Experts of a small language model: 48 SwiGLU neurons an expert.
Below are experts of layer 4 (counted from 0) of a mixture-of-experts language model. Rows are named router (the router's row for the expert), gate (a neuron's input weights, with its number), up (a neuron's input weights, with its number), down (a neuron's output weights, with its number) and show model dimensions 0-223. Each number is 128 + 24 x the weight over its row's rms, rounded and kept within 0 to 255. Numbers have three digits each.
After each expert's rows: "comes before" lists some tokens at least twice as common just after its tokens as in all text; "gets" lists some tokens that make up at least twice as much of what it gets as of all text. This comes from a sample of Wikipedia text that the model never trained on. Tokens count by the router's weight.

# expert 0
router:159144135107154138097109122144114137149107148096146130132100156142136132129171095084158141164134110080144108099139133116152146178129134079174142106123158132148126089136150156102122138140110146151149106121136139157159112083128093065115106091142104094121089107131124105071126136113122091157136124158122084140147128101155134140103144094088145125114102110116104128127150151129062129131145125087173118097141150113110150126133108114160139109133113086164121120149158133127121160150179174112135111095128153109127107164160156121182145139146104137108117147157141140146124119116127131125137126145135096115095081112137154099099112173117115106164096095139131156155129157158110144116090
gate1:067119147109098101149117096095111112094128095108123126131125092134154115157092136109112067134109159177147118132121136115183107142094129130133143135109164147114131156111140146090124114178125119142100142158152113136123154123126154110130138158146097117107113097167112146138174113120119111184117151162130089159131074099088145134139156158145081143103108134137132149149150131125148149111100104138120109135148130091166147139155159114148146112137100106112163189102123115131126175169145139138179110113112098143160134130117114204152137095104117128106144102144197122115145162154112142152120116148132116095115172140121114103158125113133172131150135128120135146155123142109140134121120
up1:116173130168100148110136098115142129133127124122151177136099162131130112112161114171165120132143105157134170063151175136164115117134087188105142116132134116156116093136126118097166096110099146119130113107114145112135113101118068114118103133134139156135106130108145106139124119142128118136144103101151130163144118084129104121116141166098129121139119130113126099109130151145107150141152135140129124130123097085141131098097135112140135135087087195145176136181140148114121129122115122120138093158137099192095136115108134103108122108128100094120139154120120095112122089150091159096142128141151104145129144138090125141166142152097089114180122093174122095118111160144083136135138
down1:118122137115128101114143139088121151131127159139110111129129077110125102145155071122096106114160142139131132150121143118159153110069087137123130122114144076152115122140159128143133089111159119127119131117125135135118110098075131131144145167147146106141155146136142098127100142137092119151169208137177138130124142157135104116095105160094131147107099117155141154146135097133136140117113126147121137134103141137129073113137118119132125143134092167063121108128146100110117131186133130129139129096133108168116111171122104113121113111193134153107153133093122121062128124140139130137109116130120100111115148133116115117158119094128161107119161147091082108156085210128151128144095
comes before: "|", "-", " ", "==", "===", "The"
gets: " |\n", "\n", " |", ")\n", ".\n\n", ".\n"

# expert 42
router:135114114146174081145145118125118130132133156157119142129172122140121145128129138133090124102117052128123090195136181159077094127158112096127119167094120149138163133088165119136097124152163139109145140147121168120137089126145093110153174072102116127132101138113136142131086075146106121116145124119124147158109158092123121126156111092171133116097095140112115099107122124137139161156096091148106128117127129130107125157141068129133125098144112145080145120127145146116136141081109143122101158139125117116101158157153150196120161117133150154152119115150140098136146164139144136138109135112107191119134087131136147159161102150136143129154095143134128145121118146121131078143119
gate1:097085100138138178093093167121119155118154123154182122137128116139131110139108110126132130122172132045094133134083128076126099106166115182115092177135168128099126173136109093193138113111131110094129141145103130121146140173144094075085151149102126148090116104137153128112133185115152134154136154146155157151140110173106130071151126139153099087137155112093151141128147150104111138151127148134110112143155117158143151114129117160111137117130135097108151122133138140077169175135142103109110130147101134144159119164093148152083152127167123137172134172136107107116103101145123087131140134124161141126156145135143135122144130108115126133114111111145188104107105099125129099152149
up1:142154101109128147152067097140119109120143104122159135127082126133134114140160076126111131114157177111116129175122146133122130124114116141108133142149131068161121172102121155176140116109147148133095142129118173118106128148143180158136154115131101084113141136090148180137178161122142115153137133143124156124192123153099113168108119176125145135143119144119106108162107131152114140093195101171143145132148134120118166085131147144119124140122121166110100133157103102100157123117153109163159134148110140116126137134094168123130128138180110162133141133181130130112139123116158153118104077125119169125141136101105104142125138113114137125138096133140154147136123106094109120145132
down1:154167136163088093111126146168124089135132177113159113152154141131144111130139124122129128119118119107108140100153130144120081136143094106116133146098109119131143139126109134145123108111169119144159130155118124105125132081136158151152114111103144098138081132104127080124106124115102128144126112126168150076076127115126143152086120133136111150128131105123084078134154139153090126167117146095158160130112108109156097147111126186123116108124116140097118102108166130147154135115135127119116130103161148145145155178135153146089119112134127136081179123140126167110163112091128160199092139115089117116118163130106138089069141154151140102102141115096137123134117110134144114109114
comes before: " the", " ", " a", " New", " South", "See"
gets: " in", ",", ":", "==", " |", " of"

# expert 47
router:157115104134088133093143104124132142150091101179105121179119125114154146107112099141123189152149147148134183144117121142132133155134099169172137126138143136141138119175119162102161142100138139125116180139161109105156162151119135134094108137114125123145111177160094132119111132101131119113136069157148153151102103089111102082118058111139134117152153127094112141129146107144107129135148107123167126089124130154141118140143121108147105145104124144113101098116116112113120149176167161117101155123144151149158095098185100110129114151098112111145161108100134161142093110098104147115152102110161145087090108166166127120171115147107147149143131136153121092121151138135146114074113
gate0:157134112155117136125138116156160202109132164174125137100103125122114159131142128103129160160148116142154162177094138097093139115135117154095134125156147149126115113188110100102126170127134124149135134098123138167104122136108158110130118120123107130136156127121091133157178076133136083170127089093158163108069102127134144111093148143146151150120118164150116125095110139118113158114131086112155101106129099123142111150146116122134111132150125120142152081110135109113167110166137098119112164180108118144151124115149087119131124133120125113112177174112137145146123145109091105155155115111153143105138120120099098098158106117122155149091121158148134130114139109094120133171138
up0:149157110168130161148101121105106079116147114107114139161114103132168175161123093138165103164096108132126100141108145139167145163183145092115147135128098146110143117133127136111140120124124182131120158138139137150127087140173162102131137112138168110132138150176114087089110108148143100126109095116142135147106132165151105122148166119177108129167145110113089087111102089119129119147110106118089138113121147114150129179111102180146124128144141066149120117177166126111112145158150155122119140083147142116149122118136134102125152119126106141098144125114130128146113136125122117115110128173113139131146125136098137154149108101170115134126145118066078145071136138124150139195118
down0:173150116118091114118158080162103120130092117160118133134088126161157134160139149169120091128145097074146097117146118082152095139106109155123151139118122131070133098131203079163121129125108105145115112115139154146135134130122167133111122167110100132131117107113125143108113165135100144159106120139134091128134120105153114146136109127120123152080135128133113170164129120149111117107121136162147103141098137097133130110106118143109177108117127124108157128131157138118107138097095156115129147126110120141123153041090144129154114170150093097112148135119158137118134133137133110160135123152178116164060135066143174135147137185094146098087151126163168106139106124157171130126155
comes before: " ", " the", " a", "|", " but", " with"
gets: ",", " was", ";", " won", " is", " with"

# expert 38
router:161115111089111125158138132131119157112119119164140125202109101155139099124084101138153082161127152196138109110130107131133150104144133121165166110146124069165139107150166153105168131149104126115144081175129120129151128114107084118098129124165104130129108117142149133142138156118107126125110153118153112127107144115148121150131143155130106142089126118140141136112146172149121115131129142134100101087108107066140102136134125096151141115178143102134137158138124156113151129184128169111129105107086099159127152161132111134146155126075125137153089134107166152175132115096110143153111128124164140127126161107155110087136140112135125137177112100148141155132132127119128098169152
gate0:154101133106108112167140153131139130110131134131158129150124116116125103136160150182105089174135156135116088164170139138111135159169149172118122151100171118106138111120145145097119196135116125101149132116120136097132119134152154144139166144087096133114110109102137082130150121135114115148151189165112129104111092116165163126136113147128144080124128146129197115126158127129110112089141109132115131136126131124136128092134113113126122156149104097105127127114201108136111175121138127127129132118096125108183094108096135149085118149133153130135160103110113131143121132138155119131066143114119152123158133129152122122092119152152121097100098053157161132124140173094093143111119
up0:137125114142132082143140154132124116162102127132123146099117142131092076068159133154081158103125179076117143119141144141124144107110109091144084152129118136117117121146086105079127103127179118144125147145136132144177143140112123122122116165129109156103103113068141093111139147129085129078150136136147094125184174077099148134151101143092151110136146125118125103139125081135063108142148152129141128105121152151122104129104113123121144131144131162142109134151143161145101108122138161107153133137125210093123145148111107122117124131131112140193174131151137110132148136120114134131135089100149118128137117123187146129133134138113093081101107136138097135084143141122090134132099
down0:168119106109158135097158114141131081132138122152135160098137125233154164134105133136122104120122107121102128140132123080088145135137115104139085163154139117135133129130138133130153127092175166126155144104146121107150119145178146127117119122153114107145054124149166093140130103143082148147145160087126086147100160094130129099105111137080148093154114159099115139092169152095151091162139127150128145135107153087095138120093146109130145138143110121150136160170127137124110138127119151151119133143124127120097141141138135137093148121078123119150101127157117116145118097108143118112150130132112132156118170141127152147140119118136135145125129135125114112098125132140094115112124
comes before: " The", "==", "The", " In", "-", " He"
gets: ".", ".\n\n", " \"", ",", "==\n", "\""

# expert 9
router:124142152158077122130111114125138119127165145128149113143150131157162135117140154112081115121099144125136097149169165136115171134160140095102174131092078132141094123082124181141148110120118161127111118116127130117079139094138151143166126113128093155090122099121093141103125145139152167142114149118119087141151124144138087122119117116133116125135128146144139156140142134180136105144074082143180159118103133149136188103134154155089109121144130156130157150116130110103120119135117151166112104121162134159115113144125111152136102175131091147106144125138137140105142081125117137106149122175105103100121093116157087123146084116099146110128139090118183146116087113124109169097119
gate0:157111127109123181088116137118115130080139155132106136143110133135128145111157103107152106146160102132152128168127096163118118061112128165109122129138098105167156134125146165108131147131127178109092139131150099111096149121112105070114131161105127127136117104100136113139141189150160154124124131137099079090131097140133164130152118141153113126128152145131188142145118140122110133178061143130164154142144132167140138115142154182142100132094140056143088126140145098091092151161145083136186126154097126155130147114121158124125117105135154154151102136133130071123147132099118130070093143137134158167143098169106114129141145140126109151160184196114116141104153125089152102101118
up0:135114102093163102121137150123149168111106140089127151124147128133148122106130097147149163130147218169103134139110073161205113122113140142104173109129146119149127141103130107082126111143113155151112165110091157128123159123117145113159156139163128127142120122166139114166153134107109131151107156138151112109153122135131175150099172111145185115137155138120135133113127100131139109141146200159169126098141154117141080128103144085152144165102084114201117126166109120125118077106104153131126090141137114104123137147137116096100113120189153160115125111136116122127115131136162126117118133153125121123139117117132100136118119107124096146137142125150130108195125114177161129171133
down0:157180102091088117138155125110182157136116093145138140151149128162108135159113133116156125175068118118157143134098108126092128142117153148147137142088109130097142144171104149177173126143197135091125101138138168130183155117184115137109132141118164117104122148102136108090115107136109105137117109106131115120090158112139125158128113112177101126130073178118096080155150106133110116157162144130095134112162113091126133122126155124125137132174164135096088095139149108108153105123107138102134146157167145143108084159146133100084109104103163140136166132143140143157126120130126172129092122127136113165124131137137172154136142145127071145131121166143136114122150173104119131112130
comes before: " |", ".", "–", ";", "th", " |\n"
gets: "1", "2", "3", "0", "4", "5"

# expert 27
router:132144153094174141131107103121103128104141090140140127153130175153158142116146097118106150118091102130133091134115101111158118128083162093119136112137152169147123131095176122123135157120140123106109179132105129129144125146149123121145149134136138100165117139167127091148120100108097114148119139135164144165111111116178121071128168161125120116150140137085101115155144128116129135138171152121189133099111175156135161139143128154078112101108161129145136087156104101121147129134132140124158151120133145145107092118172148189137141111110148112094105098147120129112118156161089157078162091157094094070139080147159087156115085136149121165123125092086106093143111118135179140159114
gate1:163139125114092121140136114129094134146162146175138115139105146109133149108144134145137151149094126094142104135162093146154143138112103165144134142151102149145141137171169123134131151069162139090122108135121103095103128128122174155128137166152155105111157129105130100190112162125116121094103183107161161108164125137152112141134162125135105100139153142104141110127142147140165153141097123134165166108129154119126146140146131124086128129112120169118130072146107106096141118095124086143164148161130132168107129108191122153120115165095113147104101102101123126095138126107099115122146118132133143096098103131086140168141151137113092142080061142164091121166097132130153113121089
up1:136125096115128096109124149131109155116130117156134162161114157115164135101140130115170125146127123125102114138175139145178136098131119166115140125129152113157144163135116155175143128076144117129115147157120126162139120136131097148121150134177118128177119129107144125101110177106138146163091092129106098149162112079150154125117166148134117127148134131116135118165113093127166140106101109121150081101125082091086147127144134099136155107162141117109119141137135126165128120121156118131088127117097144124109164176147156121105113131114101133061079104122119139107158127119135147128076127043171123143103155150146123088164125133157172096125133109112118141121129109146118106099153
down1:169139156086139118087121126138118098145134142115073150127154136085096159103099118100136172154106164178125142149089139099153121123123156148107138134143113157124158195121160120127153110118128147098107188110115139115092141151133147156093174143126104141166140116190121165133133098171135118120130129090102109183106102126118114156090145100119146138113144128154136126154141143119131153160146098115128093108146128077119111117102124126124154131116112119132144133123142115140137167117193138098138142121115125118116126163088093096136141122131112119115147138119099116111112161088150167110100150179135138151142183173120147099120091163137132108155150131134106124151149114105134136154161
comes before: " ", " who", "born", " L", " Nominated", " —"
gets: ",", " |", " (", ";", "\n", " and"

# expert 22
router:140109113106134141133168134172166179149098154100136096101141102152130134067165109116164119113115104128136082174169158116081112120090108070145137126103116117119158093083124154133140110104103141136138101135091164122149130114139155112159130114133090116105116095117098094089111164153125096145103133097150163158092168109079119138144127141152122127167127141154131093110164117148091092158122131101105162159127150149128095147131086157132136128115119174109172135113143144118146109123152135116100126151160135130100096133092167166137134169138093152089163126098146168072126185131142147100142169110101169112168166121104109134159090113092122093121080124144156107108119148144129134134144
gate1:141119108133154104138137104097103112136105132088126115156153072111155111167108108114063117161091130115092121161148155125073144143112118153144110185122131130100114169164139153086133142048192086180156124136140169134127087117139143103154137124124110130128141074101105175154145128122135130113105134113142142133152153145084123119118139148157138131088124150138127122104144078090111131158120085139085150113113120110093111153140166149144096141123139131141099133182095111138138118171131116159129100146120136140127114127136146088122107112131123118146140118135119120097133147124122122156151097115135163131140118124139163106127122111111139129121146134145129160133151095075155138138143
up1:116120108128083145130130139138149150119139160162102145147132106125169150176075165115122159127144088111106162138100109119121142128193115122100097156133144165139189126145177132145102121107116146102111109128105110145123120124134131101127104154104126113131103199074129126124130088140129105185162142145146086104128118136144136126101080112110123107162115108128118122113120110087116097145124091131148127120122092119107111103124138132124165096099144122121108114115167165118132153099126121175132132115165108122110142167088154159136142151104101119122083112134131157115107138132146142069132154141116171162110135103135085150126127154117127126106096147138191130099102152110112150131145
down1:140149164140156103136118110108097137103138119101148119141118131199105141150131114161075145130159150056160153131124160099100093126077135144128181131148121144137168144129139115123110137164165075134096148134135164159137116145197175150157127100114104114106091115086151120127130132187162141121154129115135142132112199128147090167123136111170108157112157140144117132143193156111096158146131118101156123128130151122127076089104104125173120098131108162096142131126111150136129136155138129143151144127091122130099162114144123130100099115150130106127128139128143138156139158119097150096143119140166134130106129168121183112106145126138126102114107149172133158107135122101111137118120
comes before: " the", " ", " a", " his", " this", " their"
gets: " in", " of", " for", " In", " at", " on"